Experts of a small language model.
Size: 12 layers, vocabulary 5773.
Experts: 80 experts in each of 6 layers, 64 SwiGLU neurons an expert, 4 picks a token.
Training: a variant of Muon for the experts, 578M tokens.
Below are experts of layer 2 (counted from 0) of a mixture-of-experts language model. Rows are named router (the router's row for the expert), gate (a neuron's input weights, with its number), up (a neuron's input weights, with its number) and show model dimensions 0-127. Each number is 500 + 50 x the weight over its row's rms, rounded and kept within 0 to 999. Numbers have three digits each.
After each expert's rows: "gets" lists some tokens that make up at least twice as much of what it gets as of all text. This comes from a sample of Wikipedia text that the model never trained on. Tokens count by the router's weight.

# expert 46
router:427483512503402475537512498498473454528496424487440508493539511508493567460541511498545496547422434538510479576528451531580540533461602579504508503443466487446507507502399387444540466441484499541498481451516510460514567383501576510429471352578428503535527542490448527357534517504477538447532472464518470601497511598414502448476478468564425566489441445448511572436588494480472495465550
gate4:441466546534468443421455587522549461474461496532413507526546569451579520461543533535572518486522516561412453488513598526446541606441486445574526484495425463479580497454479533482589437390453461556496487452513429505601623433493575471537597496506491487428520528543524563504422479509486498516528532393581526566534553530489546573555505509464413492474488531463513497551514516469567449582522
up4:474486454543531526493480465588441434500453451560414476463539537513403526590454471601483464502484445502594565495429577546462536497498468479529556445460481496531594508491540546530508405471529529473464456524444491582630507528473532473465544549546447414451561501542548467498443526647523548487469442468426505488493463468531429405532459498479564446482540611466475403455442525496413551524469
gate5:567507509574536524477436500556544442542535452502426470489498472477495392512439493382452519492433378445435484462589450544586540540461540535490463538513510461538383517579502423560482512474447520507516382453549504496469489526537545561420488439465426502500457566507511573419541523439577562570445524474418503580492578584455513419524506469576579497497560507517467571548545481480476495501532
up5:497540468398471553494489516532500558467525486430517491464474460489518539483488438565479465457574406576485525473533617483479540564379445514468523468490592494499514601565421467520592544456510574467422522454564551483632590454450461512508458421593481495539464496492364557584487522526468501439456513521523484451486535531468396485479503464481586543433485428496503425517490508565464469441508
gate6:487575566538585520524512537506536496540540469516511543502536453511466496411497483486442611447529383421547485571560454438497509468546572495384504469536541488504563549574546574512415482437544508544561497569482482463467496402487534459538531464477473612578492512531499496537488463537400501528459501521598470546422482389481479498488584566566397521464520575451488523547582572418492451477537
up6:535409485451482635520549437461484544507598583502555486499477590534441514544555563465499485454447400496484494505539381465420475462585479512629536449488499583494529516530460439505419540508508468558558495507485539559509510541532436443518546552482489518492474581517460403526466493540555528539371482430421458509485492498541468548471541427474663477447497445509520500442564478482511495478479
gate7:538448506487531423418508558462542486456480567414451532413445489499540401459469525409543500554475563490516529525448495568529465485552547496549450497505457501523487484528403406450435512495531530491519605478567468443541430420428483445460541562558508499452502526487588451447500501484487500568422452485493487534477508516426490416436499459371612462531512464467496391454388589436533569491472
up7:496409634515533545532476424543506576517501560515535429565464541418507552512456511538497531445606467549472469532503490440449483454491481559483508518461564470397454512531547518445528587467497509475460611450526510474568426447523584407508565403563515482525438564469514497521424493478552529439518519555414572522471518456536471535520517455534496475373432457450553549496492387428420539507515
gate8:460424587525488434386530456536423455466484515511460555561490507527529498487513506531484509584510486404479365461568536438511457520628445463457502441414490454496527550469533450500519510447460512481489517488433444467530514443580517516417561496503547455472571447540505493561560519564493519449491503436465528365447565447465483391470557449475469485561439488540521451470421492464458489544350
up8:524648581549514595407464564523455551494547493489520540443517463453475553445565455427462492530433506534489502548511404470545451519500490569506538550492528485495546506550425433481434462593498484444452402513472476561461411509465497455528371570488527461471559519516475555492466520536482444535466564496497492479537516439534583454453552572474478560503397459551501610526600588512545416516480
gate9:401551466518520389531502546604502477467503530578564449519562552543508549545395430530468527544461488506571514605544337507485440526460485462402424557570524490524528514481486575596520520547525463548448475433530501521498500432506493476475495604485555548446552496548488453582542464500440494494508435496526505506535431425515534560410612511560541502445529523487460437446515597524488474502475
up9:450535575518460546465509541547444558501489528477494584442493512486470517461482501449550465505526451453469528606480495442657452450562381481424467477635489507525501443530461519492441505447551535474563490463383541553558474543483415554443472405513417439433457450529490429489564514451508592514504496456570465540483572522473460492524501511401434535417556444472518518567521538415497503476555
gate10:556484535490537503509510523508545522510413449481552523545587511594618535589478511456472458486500539608445536592459454452463464495414478415466421428502546482505505491565461473468488464582485537494572434469539508415479481559462446432391512458444415512531487455542548481480460407535475519497532456541568549476540413469558538529518454421515564598594580395522530514449522521481488543571530
up10:435567521440542419510470383416494505444524475576496435451537418529510551482494389513570478465463492480491437512470505555510454551461502465571477495437473548568503456515406478529495540427496564492537524450595525458511493556434574428531523499504536478457459596370436576516512502525556550555497423435527597473404547500498491518473547537441469484465505557504470594489556502428473373530544
gate11:635527535516466419479437559462389619495578476529511488476505510519525551563524408405576449502504485499537501549543523540497555485411381446579458437468468404487582493496450584508537467442593484421565514441470519546533444521519457549485481475511559552488456506519414508493446540534464478506524404467503478538502534476472499413552542519411501460495576494466383437534489533545507446499460
up11:566486511510390483450556507481439558529504472505504474588432517506491487494484469418496482480430467565441559577507483670562552442536496603532520432478576439467558498519535574422551376432527456462508474509400552577547540473501543485552522477499523485448400536471504515424464439541481540420569465418540514522426519481520504559552424502507423506453585499440545546506547466456486463532522
gets: " to", " and", " in", " would", " not", " from"

# expert 75
router:539483448521391530533539508554452532515551423489531424439596524530498576450565449587541484542491403492528607472506501563511519463467542577621496546513510472535431578441393462473554363464562475504538545410503494483474532499428591471456482484614464536567501480518475491434498510493580512474600540588405517483522474508481519526507503511518382523550459505430460488494496496476503543511539
gate0:472510521524560573523545487486478515470510538463479463452460518482493440502518558478521549494468562544528403486511459489537453525487519346493408554545447547461477402547440433456496540520519543409423512584442518540513591487487438505454408537515587446534503450510479457589528520616596507520530493542536476513538413565460423367518586483468526557554394471569523524534437486454526553538483
up0:393620577514572476396496508562608579611592457429550418425529384473521598470436526528506455497535518456482492530480544553523489467462486511474559459612567474488525504488611503519470544396517478554452529482472512406586571511507463439496498550479481406436513499522530529540509524447494491495461550539557568506490485429430502557488538519524504543410474550487452443518480493477510478476493
gate1:554506428468463497415543465462553602475471433478530392469517457591414467438503488525550497584551492453500473511479543501571551502521469409463427462532465474548514530535395447506542496517537537518511442505481635459500528436449481580472348571458429548541514479457466510465495578538560507596497486465434517502514555500543489458470421556436515464588473501480476477459495450439601452405510
up1:513507455443389541465467511498494523448465513454489496482527498495580508466501567595468447611448449464499535465543456508541420521554475642465553542572500407490505447397593423509566583476516558466557532449536560530548481511468502508450569470544520473512411496520587440576561512536488515548522575432547415545489550487561482424552484515588541494517450539496477397563485448503455549530584
gate2:487406545459468476556468465503566368448434618515435473441540511447487560399392448461527473562408518457457513507579505458548520481498453473557514502480593456529482442518421511518517502540537545576595440525570545467523446487543487474499554519464550437532490524448544425465478498482576441549460501392496467365421553519465606555472502531522502500477438437551496497546569461525522478488482
up2:501373511502472540495545506552494514461561479510526470488476489449476431497553564473417483547431557509485478434565500438515581443440439424525513412568412528485535530550476557527581480476495519412500524530479531502433415438447517569554487562492455565490483514411543494413493485518537429399392512555553480547408552551575594436524537469547476374529528520434532481517519464446543452451559
gate3:528442415529463493443417477457452594456537515499597475486500568472430523424564542525578468517457520492548476536542368450567597482494479438530478348512530537488466541450525474458504434493511424496530582445474456481550490464442478533490536531479498502467552371456574517520403515511555507498391514492534491491502458537548482499589459404533374542519478428501485479498548518544440565451535
up3:514596564481526398469425516458581561571485502473555471545545517452418501585473523404498530497483506383568540543570446515496426515511496548417500542505487582488444505520584520547494483481565516457463503509531588494421503508611556519491511397558510512423581505406531506503385482523466514500539460460457465502488528425480525526496505520481462363438492455544426434595486443586512478509494
gate4:552552496475498525607494509590484558495391516499517486392531451460538529516510490402498473448534445446549528465478441457552445585478477551495455494502578540604501542487524540506451497476545575417586478508508546624512556562470514553452555540545537606542559550631459500424443484554538563491538604422412537459479448413539520536527480503554441470526450477533478516442489487488531457468466
up4:571487603493507553479533568521439435480461571588496487445587489555491382514514575505500471513483562459580410472586460530490525538532500463527576433480459460386576524502533566555496622506460531503567487586488495622535545548521406503520409505579462508438462568535501486495451563561465565551525480470509463567510434480564521580542522497497500464510551477528454545520511448439547444564470
gate5:491452486522348483497563464511530517507458521433572520520539556491605566582421508470610483488573508551519501559412462448598527484467509529586479460583472362487397525534496571564491552542484513453517525554499539407467550514487399515480557538449487497533474517439436446498531518491513582464487475561533516482509524516586422530465543522541453470516429371531533527491492463487486595535534
up5:548491475481650466454520554472557493474515450513523565554555471527364505507555465481470504584515591453517553558513518484485633390448568484461549545474530515471574438479558577485499492547489485505469482500480572469521496504488525524566430509543468468513557495559510546530478478416452518485469455516595535529460363469468604464580400467543595446565472522486439534511517539581459446474546
gate6:520464494410576521623531552451602537430465491453494588481507558476533537619537508487488522532471487452533600561448532474529544566522478468592421389522541498551490524521554563526534549481499486511499479424501564521443553464505540461547461578597406504478484546480458485544500452462477459443437552463479471542422446471514575483587437614563407525431483452558473483465485551414503502519482
up6:554451565504542487433494525522458518611560460493539469573436378523471521542560512506451528474488525449446506538511559460465575523493496545430502579522416541418487514528547513564518564407573509483592521481551536491508447545535465473526474425379569505519504490585651529452562511495542452535436405628566527475481470457474577601454558449463509535537547512501528524513498467460484563511524
gate7:488622614544501505470510546518540521504423557442528566573503446500514594564502460508551458506499483540465436569450557513485416477459440517527553510460516512532469488506528542498544531455518516567551475373516467487550523397396493544536515393563528569520359480553551461495500503540479540519545531545479495474544587500600529417482399510458552469433546530588508477413521466479602498484528
up7:496474496470444490532503546536485510495557495390423532423393495530528519399531401447437533453472567510458494471534585506411517497535542490501492512658529515444639564494562485466464479541514567552527425481565422543517529452491550574475470516450493524553518435512519515457442420602429538505577580514555564452443496592463425535537506498508511491503457499541513539532539494557581548479428
gets: "1", "2", "0", "3", "5", "4"

# expert 49
router:525408510456572530425456518490502546539550507441524516385526518540368517440485504546503490544471457553560536531551524592532516448531509515512506561453474397523463575440414469474486405488587500474434537528513497469525571461440547517591533468557492565549569466490416463485532517514518576392579520519427519522423522539508538530481558542569484512593442516467505595485563386479462447572521
gate0:560470486472508607431574490513496431463457508469488512465482545396457490448519494460435475515502522385464490576381605567446482479506524581552509539479591425538492534514538404512486509565515449497480541520518565450567519435541466443593570508605438613461501567496513550515481488501570565423477479493516554511519462528592522460570501470610472495455501526448493578437522464440457439508551
up0:501469506471556490580513498534466501601513556512484476523443497418509558487514441391460508482523563440578410458618371543482484404447515534506502493463512551485436479497507456520470436460536399527424477569506488560569489520453489503511592495541401449465586417533471570515450410532536582491499511489544460466565425515475515449440532597521470399533496518414515518487500482502505417428574
gate1:482473566500445506433541509457545622417542520641487414497537587477551517579527526495425514439498403489540488489563459508513606592529469450492478523581592629541406541555494502493540458477572509563552569604543473516554545499524463518471506499467465500476475559505497523534469508503468377443524490464472511515392463499466409467530531486511497524467452474424503455517444465418490462500569
up1:514516415528417528481445548497554515475480487509591450486463581486489505427420487495463488503505510569509539568458503540570470402477492461543529432464458478519562578458455490541567504493486629505550520467479499462554438492597488478492510521523536512548512592523487467496457423435462553544435423522505375559502436478418483561588331473454462525431589436499532454542582534485497501574555
gate2:563435467522488512508525581425486497497475524502579462475432480441553534528553458393550550490412475557569585521527507499552555449511504514528495628493483496633568462478525578537509469501522457468504579487474437488553596549455499597508491456562626465474484549523426519465466449525449544602560474539408515457542590577441531502521406512480573548482423454551498434486507522449460503503472
up2:478534500438444481471499470412580505452585455569482615445440498484449487506532526518592506473629516518658472531403501483513485480402434449503531485495476533397406543493409454504519568497470391415492429497475453550440486461507480498466437530408520476493480509489570529519504570534520506462457567499501520575519555501439455543458563428535539422447496414473487450507520445511547566482477
gate3:535544466509469497427553570491507510597549539434492440486496537543461628510451565526475371449421401494480472583418516582484501492522629489504472565515469448498589437551564513495436523463527493461424545552462472449556538441543553491417515521571453453438507455488451490416533368452519514529491466482438496513454439484465565474437531498522480399551551507491514539502459468514401519495552
up3:458509437531537513465489405617592435499429448446485415445523511477501547485481507433500549480434483552509547574436484535467524504494539495494523544455455490492516457497584533480451515534510470551448462429494407377550586560468443493526424583502488471519505394537413456572431487483539532481347394439415491501415547486469480521529390497460534497523499510486519578504515517525456591472480
gate4:440526561500502484570490576485483597511500489504515532436483492575558475559429450500511441473462444473491505495559530522491432544495433535531510514471454510446560430508476408463481506474497548364473551557626475615534429505503520484398526488555565545500624453466477421464412512513451492469565524428561493540568500503479538514466604453525550536630503507522429558521513460511405595485498
up4:486494482435513384523433463557428546489507519477592468576505483486428415501561473536477533566521497564484542462540410546521460438501468450503522490544503549598451481518524515507538406528494453438516528524513455466537480513491534422444531524584458420523446565490519470548594425438468389500551552394517445504411492590546427436628497442478508440472528564521606563517454452491478492548463
gate5:500406508424393423463571439461447548547429475597540445548482567516447513521520603476577474509509525558534466526554559444498488484447602384552437574460518498436512450462454486451473525519482444456464475523578535513507508539363497480514582424556505482582480455483434547538483409529478559438524486460527471500517471505527507457533479524513608545424484456504529438375504447530511525459550
up5:551547517552516526428472496465420622378493413509487556540506560524546501398447472499499558443554567528539502467511414536537552470493488535483480501472514489527583490507580438456490479372552562448499475468420534515424545492527411483476514474437480516414552509442483495593546567521405484510535491522562512464470479533494632533536459516486498462579585601476617556500522460517454560522522
gate6:460452489512464448522464520473506458402608548549463485486500524481522509420413582462590416456514451503410407509545425519551509453535514580469495490525506369492498506548465405537492435452476487481471477493548437619582516475487489493425427550498540517546529544479434517516449582559492549456465462509549442537536534526465391540559458512473584585530447536508501596425421419470478470524543
up6:479507438488532539516555551543566541553431502489498521518521693435460392522502505452584518546540483542478466442419500530548530477449379577534432537461531518510558475427470472534442475581568501459446633494507582564523477504444425520513495528543458547494529542483523450473491480461444543424521448485406494534513495566554499520429452432564518539399463520448494573562431536491492525447489
gate7:562438529537502550503477502525454443448546487458484478504538559455419512573443408503468525551579525557444543471448514514456432454509485544494423412459516588525525514464580457522408502580467469394421554451433484438498497531481494460518437482512512546556476421474563488455462543477491392374592549464419463531476443596498574542549553460524404531505398508486522601496530458476510441523502
up7:505521440481450617579549412449567423500424532542467492391578587529443581518449455539460513397515505486473496497471419496538566536508496468529456525536527548449488493494533425506450594502528525518522522472451531473519513578503494527490523525484490555516425532510578508508568567510511615466549385535403477515507502494596486434482547540562395543367533489504512401525554464434498525455482
gets: "er", "on", "ar", "ic", "at", "an"

# expert 5
router:472341478537421479433508583489428555488579477481500500493525466548470532538524442510491491523500458477546483471506481490480473485445545471675506551513413436552455518498417472480610440411512510464486455537540512499454513369552513485402474424505519573536564502671484493474471482518495538448530527449433473523412490550432525480466485472533376460543495454462465515557525478469507506495509
gate1:466517406450473523529535534495458571574426500498494601394432491572503511444419476495582519493430510512524513511461552456400551463416567472554519526485437519539472507477399534443488432515518445453623407454447545490532444429503505514519540475489518437549487582555371377484575452500556491459482457484502532554483485476445400515495458502408514454468544490501513467534501558498536439598493
up1:373566494419483373498452530531549525508451572536475531429555467569554520518499503469468503620477554555512557577447380495507522484545503467479520523519471525479612592462500393599547463531506490563587521507436520440507461543446492492611466458551443440520451498414439471551453512461438481532510526381569548472531511455496471419464527525432440476547494541530535531486459480463504503471464
gate2:530638511481498482462461517529432498506546537505485499431604452582495475480579539509517454526529578443480423567569478516441506517400491430554496545510545547516336489505458517529468507582488522460536483549538492477395587520490485502515480481529566551510491565595468446465470446448517453470425424384584431432514426514447611517440500511477464529549499504443446551533485448518501429442508
up2:562533495528440465518477509476550371530420494496521547472533515465554490397526517425467513485463611513508550544418468457637468474480518445479506490511532472501586564511491578587486536617546474432511456442461490472522564549439575543537558521540549556541447501390537493484594554617547500518551475513554522495481481530558505522463533482461420478538469476461530468575597427567518415521437
gate3:567450508581453507463536494533452558457436529526511474468523496555537544530491462589705547494478543501503474517512529556403460466393472551495567502593462564624447532468552493484494561522475547528466501513516422463481432401442454529501385516555480455478453542497450552498512473537480553490443486515402499526554528455386535421467540578468458519515421458488497484469481561548462563523538
up3:504401432584473528453390501493575506465477475401491530597481457436552535454443576592496559467424521481591539452480407571520450603481525489482584487525552495507503414416496518456554509586555532493459485549462590534481526584443519522543436500461568508541523450525509459487565430482521416517482503479500614457478464448465447451509462485455497507540450467489541496538369569450513514535536
gate4:506479564488468559419532610448461447479461549465486439565480481451456421454590429517480500427383505529424469434546570480504518425456485551493506435521437471643445558522488449465497468475446417535548467491603540411468456412469460493486495495493477457458513498419507411404502431443530525429468435481579428478559458462499456467482437486513437444529537481480517474503458397443520485509466
up4:498502497493455585535408567559508494460561508550450507538466503546488549481474473540515481568457547504466525500560533567444446537541557575546521501479429404510517488522513399589397566459401453429508528413548480626497465580459508572495487553508498581464476588473446446502530495509497549557473429525493556456534390561444456505495499574531520528426405479610519444491573582536519508557486
gate5:489438517514526500547505528486450612561525484428558533524500583488475501503500542469523575559495468545476449538538510618549467485515488499370511572457432481586453535435448479487505434597567534443515514514478431420431529536464498557443575413523554435492353575537495423573475553623457512550571468434535447495502561494514480522490457592501567520507491480459486440565553468467510524453464
up5:513535452523433501516507491506416495507524538494452546462400473469425439493449537561490538516528478542525447565437573528455506448519431472463557470475579600487446512506517487472418468485480427437472535427578566548520575459435520501476465611558484540581537531512588439485508481574500480457480493531616427503593587445451568451489553459391561402465511493522406525427418520465462486556487
gate6:438452486464391505460562506532484553556472538654587485485549471454501413538619532485551432527501557534579438542541389603556510537536410456575502538526511443530393444567614529453537572480495536499539509434532463448476476494548460525480441529571503500405483512558520512482473501519502479454454489508495435494452609499450446500550435441507487561495475499536405502561445482522505487491526
up6:565518505488441450421407494567442489443436458500500486524440502510475541483451576400499463561566482540518489487529438517540585447579499524503512446480581523496513517517519431528424573440433405522518539561508446503470602627560493428588497500469441536482476465448421492528478568577559463465492552486513488524586535622515455550534538537481483555488533421561558518527560458533542527573383
gate7:507428516466525545395393495497478435507477385497456445429497401487483518538599492475409512530549445525512461517519507467475446471578516455562462410446541405509511513538448460395628480506605542491461458553521476549555496545562587468493568440499492474464498487575447540450489430513448493516513549448439546473556539468518474516480441602565449525551388460456524447547485529448456532537477
up7:431384523541487598428548522543465476538500576430552546471554508451437574488479548528440486496492545492516567527528425422555483507564510499450448505474591479477461563491523449556496464546406619429418413465542600493572515529584449439533536397511493539460506534529572527495589579465509560524523471434483512515515513567514461461461531561458570458504542598412522514493527428538458464487544
gate8:442400469411450493537524479480467504462561464418571514553473502528451436516468578527490467526509458552601356414615523473572551454447579479569453440536467456407545408525523559533406527493491511523443461510488554535460380492448566578476424540542478564491484416517513503494577533511493523522460530556482472489464504563507541453586509574498465436568558476467514571485489489469529533550538
up8:501471449498482499512503397453473517503568450496480636575454455490510395423525478479509507456411404531537393522528493481475540550473551547558504539606471476455625484548524555478444441432494521576412475446576458572545467500485539564537527451549534537464528519574567583485537426524465497455540481609458481403511498584469475468512477607537508460524539441467522567483518524489536564501447
gets: "0", ")", "%", " —", "1", "\""

# expert 15
router:484412436494508457452524517506445533556515458506474527568557457492461486469531482543492445520437417567574605484483495498569537568539484491573506532423406506492428490483439525385517454425538495605400498537546471393445568498475576506520474504541526537586531497494450462493573502600595546414591484476397473524455514521544531499493549426525450632517476485470418532498520460524487533441493
gate0:483442475509470459519594489481450492460498547496482539513442496488549502454546453574447475404482555496447597512479530585544504472547539488459551591543392468611426556557560523484480426471409487482512362529441558519478499440434592527566452534515529456584529440517490550544509477529531461596562482455529483454567498480479522482409541436541543482524450601425565469465585498541412541518502
up0:459522446559484501483530494437511554488506474512448568435449488540512489499551444519273482484440487391497527467548584539434492521511452449582560536462460530584471527491429563548471475482528474478436438458471470559524508525518594588486493501494601459525469490591499557405478486620559440471502516476549458520501546490500409430494433549504508506597471430462576457526506472523462460541471
gate1:583414452446531471407453577430489401576513377575533576481483488553526560549494462552517406479489479507529499525475514506448505517427386492494525483450483439579538446480595505468507478481523543461474523515563540463404570529424504546549452582538461558471479469429541521451485554530525556462476419562475532546536461522581515471345461468469457569536500449490483567555516456465526508422510
up1:555608551489436403520467506482460507593509445465452460496537605488564489497387434554478538534610583450472517500502512523509525418471545460475540463416493507533493549529528546502394543447542528535476518503563538607539543455506448538416484537510484470550498528441613606523553558554517416506433494554481531580468437552556517465506595499531484431491450465470450500448563404479458541523533
gate2:518506462484436414450503553551493561504529385608393516568464432500572511499441472494528470458440412604538563530442590464552560519495457481509490458414507573474504365466526533532434444533528537459537506423499551526532483469515460439548411515523517525498459482448457450447584595584510454515440574513560539473545445536467529556500549426491475471494445457467453505489477466445516562539604
up2:422472463494513490466458499502524576532465530511440476514496498569486530424510477537541513602527523423489556481572507519469568543445482448635524577499465438534507513568527505467481456466520503495548460454426581460468436525476481465597458421472522465475563422456566418488384481392436504478527470449510395601549580514533516467514583521517474390507440482466465393509405493512524471495400
gate3:471463440468518510450459438520411467483516530529512447452550506571517449516541502558465447505475454615489486530455463457504572587531518525543496523487406494549593464442429509491587503396503572514513496575469519411400580526382485609479503587465549454471527543440464417543473525567426591526545493446424507541438472543566523454462483521378527509481570519543478477467539493438561490446507
up3:517389518517578431484443476437509488515493423478484461469581479579502543537531586522505580504523457490549472472567405538496522528422484509498560439487454514522508524498576499518399475498455527415472481450539543462401546543387565519496502424491509396452448530471509474519470466403457519464657439495478492477512564467615401516521520444524530500523483496455548483529503449432425555620493
gate4:572445427492467498496486606521479526477563509539453600432481507632437583598528470469511515412522455463417445477565499421579510563560485472537514483512405476510508486464450523383497462498547547573434458502507533505452534473534567494460540492516529423549495471460420507592563419563456569446474490554433462541438517490464431485502517492569543473580475448462450500574473435485599520500437
up4:525470446515531494488567397466481618476410478386557516478460615446536454510479436529482459448509432538452517466542550518469523528503510549503543516503570570432590380549479454471480459498409388521506514448522584525529461577497479493435478449520495568440451561550589590481467471407512485550536472542454519434533489535552625464502532512453422498559486553521496546526571554499454507549483
gate5:485480505577480614437539602506435520570535436500499509511518519564394549487441433600533449428569529566565544470504506514523507530391511494548445537586474551526482577628462511497409521479522509490571473495490482481477578506590458515454516556451521458480430527523572600490484547521538498514514484503535509455531545475432609405439647436469509510479475531511531505490540471513519453566437
up5:426522429487541516493473518517503617529415510421533512513550494446581526447457471562506454504544449511557542469570503493489455598489510508488416520523414476481426521564562485543417459450465537553513413527530575469569511522512574512489599558464426437372544489496530557523497581522593479426605470513550501518482501555444521440530547580491584408507534521565566474603481528494439537467489
gate6:436428598526473509451559538509460589485391480541449566361497476542526626390468463514539521482511526468457532486512513403595528499502465505534453476447482539469482558578404495527502421506547488522473529470572502471499579627482510531497526487498524477507425433500441512435551483448573529533426515444460419553514535493483438539390518496547462494407542536481528577415520450553460497489521
up6:479430495495486483471392370555475520449530557515534516557546519474461456516496573550593559472519471420412523596532494586433502511614523479522414522446519523520439402505455517454405529597466486528489505439470521497484484606564513477497462533514515470591559492411518492488595501437547421495597544484412586472453480487549509592498511468513506520519484524499421525514392534432517487465508
gate7:502544461467481579533528523576456420422528512492450506470503441499487362494562514507504513467545482541539474620547495480476469495558419491428448589481467507590412534473472550461434485424456470592477574541445515482493434436469537477486485487492479524446588511551474417525497502503439375557452435505410514512530604461506431473576479462541401437462429508494438598521556522512533437553483
up7:432442485438566488430571491482488546508493594515554524438405509511584548465486397534535472509543436537580541506549539455514433433510486536490491423537479450457475504500463629507486590500474400523505528525552538452547436481511591501586450572428463548507539554475577436430529516552509516494453526594480498570554405567517539508425479479494551501507535458562506525615539515563531416419531
gets: "'s", "y", ".", "'", "i", "a"

# expert 17
router:515372462510418531483474540516494538517469474489510464423489540538469612545482437554519438516555428492536477475509507533540555548467547492610523569460524476469417498489457421475580477504500521526511509496526496509461515381521541398480408410513484539579466486567446495451555544619476506509460496542415465510412482503426602502478528447571401475526519497480415560457590497452425588535553
gate2:501500649536549504599520580497468501515482519504370497563530445579404494562459470437522439544430526511419435545448445472547538518553540511600543458575530519536513578593472519552543421524548537615494576499488523457483473482494461544508528534435524548477435527526486502426419569488477590459555522581438500503470609468497518451556535497498489509489575456493465535498505586457539476421512
up2:557527533481526502555455453569485551483480594541515392436560507588550579421523496537496545459544475475485547576522463406382558516551513512544494542434481450481514511518505515447515518411494453567461441532544599482419433468461532483546481499555542558537581401411555531549532534503436476517453492582526511491438566446458579467509533524507603514499505525560457461410436481397530478426439
gate3:468465486503488525565444427460557525432514475549529546463510586565607456538496449475513591585430510532513536490478467455555465527493478512524439458513378457598555474480523578528450424525518463537472467535539475456493444565519486630470472435667509412511455535525577453542518588513509437487555482481550534462425545459447493495424562449479497563475540458467544459461518400489559504425532
up3:518499449550459436508524575584531461522541430450508577507486467436428540430509576490540510427449500535408542583584484429450587552584411576477433639495575505465529516489537524551491480551548544484526473443510574568427453528495503531608501521480494649603491460441481524529526512480507500523554522512556524551477476577517384452557513520533503468462482536493576540517443542515469540499510
gate4:461505508511502588450538422467452495393480519482557460458491521496442486493492441487524474476541493521529485349450462454534542445527519482485537517582536562469490517462527601419515447405511581505526449476439482522417576480438621515482427508528493541516455458557374429480396526513506441451492473437495426555594504533436514469465419523370477545456480596499455519562463484546453491514468
up4:437596554600488592549590440552531383499499503396596422528430444487568490494501510535480406513488448470481544527511412391429490532455555459499561571554522460513451510489483513553572563496574506536505483547467559492481434541510543383575470576479466498504437548506441552541528464484523364464476508540491489473534492475479444497531501511447444485498549555537457534581452494484526456497396
gate5:510462475491438474559529568497532479581432476498488469458486528550479523563469490534585539405482525460515581547550500471537422543564537611576492569520507493474450450562484491419436529401433511484439582519533502575441467444509468506524514571441530522586466434519553570480622558444474551590446496447437412522430478503477473512567529446560416534449497506422510417470545453604495491502447
up5:545485545493526528505505508517478548501557409565468363541515435504417523498514459505541562514539468452476511415443467558454632480487586482464417581517504552530485536597482525575469561464481466586566500452500386516508563505563496517469547435539431528421576556575504498487556586543524442583508459461533454480553467592614501562534548515517536537467400505518487436495433521537506466546522
gate6:479472470515518475468543530527501481369479544475457494471497414544467482506453448542376526506581550591537501528498458531507498535514485488557503484392490508547583498437544450515568462428450471547499515490639464441571522583592465446392447518513621448461514494500446456494470482415481503495561507452476577511453496575401428552499532499519491479591586444422430549476511482556525451446462
up6:460465481451556425501503524502448521547471557591454509483576498444493534488563503476521484550507514573404460472454512549521498487538537483591524439503540515515441436417521561465606505490485419474460529551536540531434532532483496616508573597622498545432478474447558510510422553529530574523429543578498536488562419562551553494441368514543528475453470379567469470547490438524544444439517
gate7:461484498444475561430506528472526581571540465505614506535475532520613540520575380427433545543517471502545481477445491543538523542518599590488550589523529464558486478484574562473563531572501551498501506523521577505484540555516553548543535455486481526485531559536492440493503435493400461504583526485545429502557404497437514469558413494469434497560516515483450499571397657520459465492432
up7:485581456463457498544514456457453454506489516549569413604481461549453492490491522470435504505409576392478470499535474486432566443495484503506560564564477517520496459486541480530401490365586484386426534517548544531469533444518535518484490513545422587528506464492583478435533508618489432525567549411474533483560454518514571502552599546505495482579546559486459563439460416494552444484540
gate8:462448540472455459481436549563519428587545530490464520556506496474608452473440518492450463535467536585510413372503406423556491479554539561546500567600471518530550431519519443483464488509443555463393454552546460493432510621498526504471547533517547512509472477495471495515607523501501417551471436561482441500456479549563411502477595501540551461486477476480531460472510644573541558458515
up8:500483569430492580582489456577432516460577486508496519475513578495443405571511459495461531550474441577541484474493584562584450460528480473539422430548557512565484550460532540538514512499467581547565496614473540558541572500457573489613504511524599649519504523510472544523554520432505481482465498535587499473422493542532459498448505613465495574485501484557505531509513512487500539643474
gate9:495517456468493505524396549545497536526542472484424538501421468570503501492443499397415562440559505568486587418501462479446540547594446502484477435489458529514568455501533517449579502525524463470431527527486561549489506483509479436470473472418487515533436444500466504451466518547409415384618484582531526410460425512535513428368524461526536487507603459459495465519461483392515456526417
up9:472443461445512538447570592518471634460527438465462486516427483477448544544547519498538532455530491544492561492459468386534541507433476477556455465539523598512493574484523372562422462531417541497463480518574577523559415453543514393434480474553499481516504380460517416473543541511471554428507547624513512461467466583478561513490481491513532518569525496545509572514497576492551516547412
gets: " ", " |", ")", "0", "%", " —"